Weights of a small mixture-of-experts language model, trained from scratch on English Wikipedia.
Size: 14 layers, width 512, vocabulary 46242, 158M parameters.
Experts: 64 experts in each of 7 layers, 4 picks a token.
Below are experts of layer 3 (counted from 0) of a mixture-of-experts language model. Rows are named router (the router's row for the expert), gate (a neuron's input weights, with its number), up (a neuron's input weights, with its number) and show model dimensions 256-383. Each number is 500 + 40 x the weight over its row's rms, rounded and kept within 0 to 999. Numbers have three digits each.
After each expert's rows: a language model's description of what the expert responds to. This comes from a sample of Wikipedia text that the model never trained on.

# expert 33
router:460548584507474550449516543494503444510581563545516512505472516492461435476495542487560514523519544451492465473483507493510493465549471458532448495422474510486483519505550569539519513479516436552458500469514504538537476435537545502439481557497367530504505503513504498603478490510542572453506504416494463482528525437505507529498489458537462503493452520498434524452526507538422471481496
gate0:485501455475502452519429495481489506454483587532458455541499475477545469489465499468512523438482452503510501523510448471505453473514541544489474428498525493541461492485517460422473464508521525508483462539511493404493563494502451485518435528586545524444478495479535442491491447515528450482501486532502541483432504552494565461533518458527608455486520500572469489509491499506495481482516
up0:551495489517519526501445519482452440512470537494562478547574502521498528509420440471431533442476479508532451459473480507444485499538588539528490471521427523446474545521534512478472436519556503487526483509465509481456517438471470453487449511499493483474439539503552515495487501452530543481503483536541488473506523548510542415469505537509578512479528497531462474513497533567473442437551
It responds to: Past participles and event verbs. Past-tense verbs and participles after was, were, is, a, such as won, made, held, served, hit, referred, often followed by by or to.

# expert 26
router:460477485534504490565434405527513444551466515517478541532538594470498440563413466548578547510492479513503490498529554489483503547479558490522515456489464522467584509547477460535456501465466485559498507512567474525489416476579514472508580504481543502487507514511481536470496573540470545498509457444443538497539505524460418477559532423456524437501546558495542471502458524525517483515516
gate0:563473525593525532425530567550486414441608537461475524444580509548503508429487539418495469470496529440486454472508489487515524477462424520442453452528503450462468508437483482549532496445519457447488538451508580541486548468462477474503432469471534546511492506505490491537509537539509557392443545483504527479518493520521561542471442546452541539495601461496483492485470497504461530506454
up0:490453542467548556490477528465478537399556517455443484491461448478416512513478587473453524495516564500460561504519538526459505536468527557480481464507570555473475444482465540541501452537461547480463537536476520509471572482492517472516456558574549466492501486465524525506546457485454443529500520552519443452507495464510488479402456545388499456498471498521476580564457526557463483476524
It responds to: Table and markup symbols. Punctuation and markup in tables, lists, formulas and citations: pipes, list hyphens, opening brackets and quotes, zeros, LaTeX braces, ISBN.

# expert 24
router:503497513479542430456509480548539477517489510446489481572496534460569460476520520465550456424465479553465463458565464414549440487534526486428449489564460550550468503463540532413471399553537563474551505528505537481463536504464445503552500415517503544458487539553506485555403444602517492476525476569459497487495430457505568486487442520486497487467453493482445503492517457452437515566509
gate2:519521543515519459491542474558468505566508526446423475479471460496523435515498529494499487494462504429495568492462478502511516529471524527569491414542411495500533456474545542499451487477490532546498535568487443538493528460480581503486479482501518459495568479471486517545540533501552423435528479538524452553469438508509519445549575552483465548475537528483413522505510415459475495586480
up2:499465492588533482539496583479559553478426484472461517460504487514507519526514481511446435496489471596514423496497457534569510498512486518562497540484588546487479471464552459458535458464515466498490463443463488493492475530428537564495505550549479473448556500512509461509478496538550550459529432553477537579482523508527460430545520484528583465498443505525555499500410585487530486485548
It responds to: Plural and group nouns. Plural endings and nouns for groups or competitions, often in sports text: teams, matches, clubs, season, League, Party, scorer.

# expert 57
router:480476505462526558506509504500413471492447474510540541455490500569452398559431520490523453436511515502485509504524511545511508503517474497547486515540517504559504502533519489471429520553487486524509530438585500536455477476379437513464525478602516454442552459456441502482510487496544584444534478515508451493411416483461431512508461494542488583516569541535493520518445448531458515478492
gate0:478531437401546423490480498535518507517476485544558506507541461475576495522501477480544488525491440472472552486519459485506537477531553583453549557513498469461535494455510492468469486540503476491590539503529445466565444515475510503421442466513565558519432479494504534486507496515473526487461524550456422441494457540499537512609518482527513527526473452498451497536531494525527474534508
up0:539501484508512529486508549478485532494559452442507450484466490519498466477495484457503535479476470530483518484555492488516483579490487444535479473428454513514532561489483443527520511531521492531451393577515603561487564470585461519494585519447461459457489487545421481638454588443482462430473477492450576488459497493561530498487491524483520466509511584526524505485524520462462503487466
It responds to: Relatives and word fragments. Relative and function words like which, who, not, that, and mid-word fragments of rare names or foreign script, as in G-ung-ahlin, w-arg-ame.

# expert 3
router:514535495437523418452506566525519485546543508502521484508548479504528414499491480472520483507518494512446438477492514426480502486528512533492448397563499509510473523469415439468438514578499553479488474460555518426545520489508437579507482495500526589525524527526513508530494418520503478513472493551541465480526519451516583510469397526522477557499449476405420463526523480457548513547449
gate0:482525461416479535488482507510562428597496483496554468521553499514526495518473506466410441486434535500530518503485557439458598471471513484487465497454509489502462455552498476536487530511457452581569459493450470559552474498491453413448541548493541523545513471485471485550495498523549540434559506603457510507504455504413451552498483532526482506501515528517526549461508513439529429487532
up0:500501489462467502492477502451579464532526582416548485523541454611502490495495491471482490470480576546507495526504454496432521530436557493471529443427522477475516538590470519495515473494542489534505473489528582492499521459404478491515491538531466542504476509555511481581473473528538500479558434543469524511461494447444506506482534430478508494552467494471482505473489543517465483421558
It responds to: Common nouns after determiners. Abstract or institutional nouns right after the, a, his, often followed by of or in, such as school, game, medal, law, church.

# expert 29
router:481541470438495391470564491515533520510503504408518466573506460509559443573525494438561520498450454503409439463496510452512425481484459511478440454580502504577513571518498493418540439528565541474519457515531500454452526558485478520554543486523454566538530536563500468573491458560437456548521454506529518481534532474552579492485447524518493496517404475455509464425558499409458563529551
gate2:522418521486477506424460512500445572565499537464525545468540421441548538563470500492527528542396498520489398534494524550455504453464562483478455476559480545514514562559478551468446472465529536576524540431476558491457503561471534505454503513430542491465522522516564407534501522559393578475511497503509444475484495508463464515518505482512434507459462538484513494497461492497534533507564
up2:493536483471567454526494506485510412469551457532470454576461600421518507472566520488498532512507584453545531486541548517579448559493561548570522484517586404485558534469478433465552464519518473536509490493498514544538475466496501520542495509436561520535404483474493503580537473462585446496519509502484482479531512470518463536536523559459525436547504504404483526517533528490575447486486
It responds to: Noun stems, suffixes. Nouns and word-final pieces naming people, groups or things, such as species, member, moderator, team, plus name endings like -ago.

# expert 53
router:573499477502520450459535503527518487464489452467515457458569500450567537473456557485466491505530475506488432533519522534557557567523496505503427484524525452532446503473441424380493413556488492502410462430545472508508523460471462519508520476478496569473439520508567475509474541428447521456503480502533510560591539529557543550468440503539465463456489496443514519508528488538510477490462
gate0:522479509481523543521450503500539474505462459455457445532526486507492484541496533550447424428446483530516561520536494555567424516491586477475513507539500525487548542445567460455458458461463490512554497528518540514550481429531478499507549537502476539506455525537510445565503511463553602494528546504463495517458497501499520500474499582511489407530506523532508530511470525513465520488534
up0:522559574498544570533498530503509553509481511461498537517477503537540517592453621535524526443337471483500500583558538513511534470520520459488503525565455464513481468459493410460471518489525539568510530430509552454488440485546560519426474476501462546482449510517551465529485567480512570428486491549485553493526519534521452454478489481528525505434612527503476481508415475515522528515486
It responds to: Common adjectives, modifiers. Adjectives and noun modifiers after a or the, such as new, local, early, state, total, constant, nominal, economic.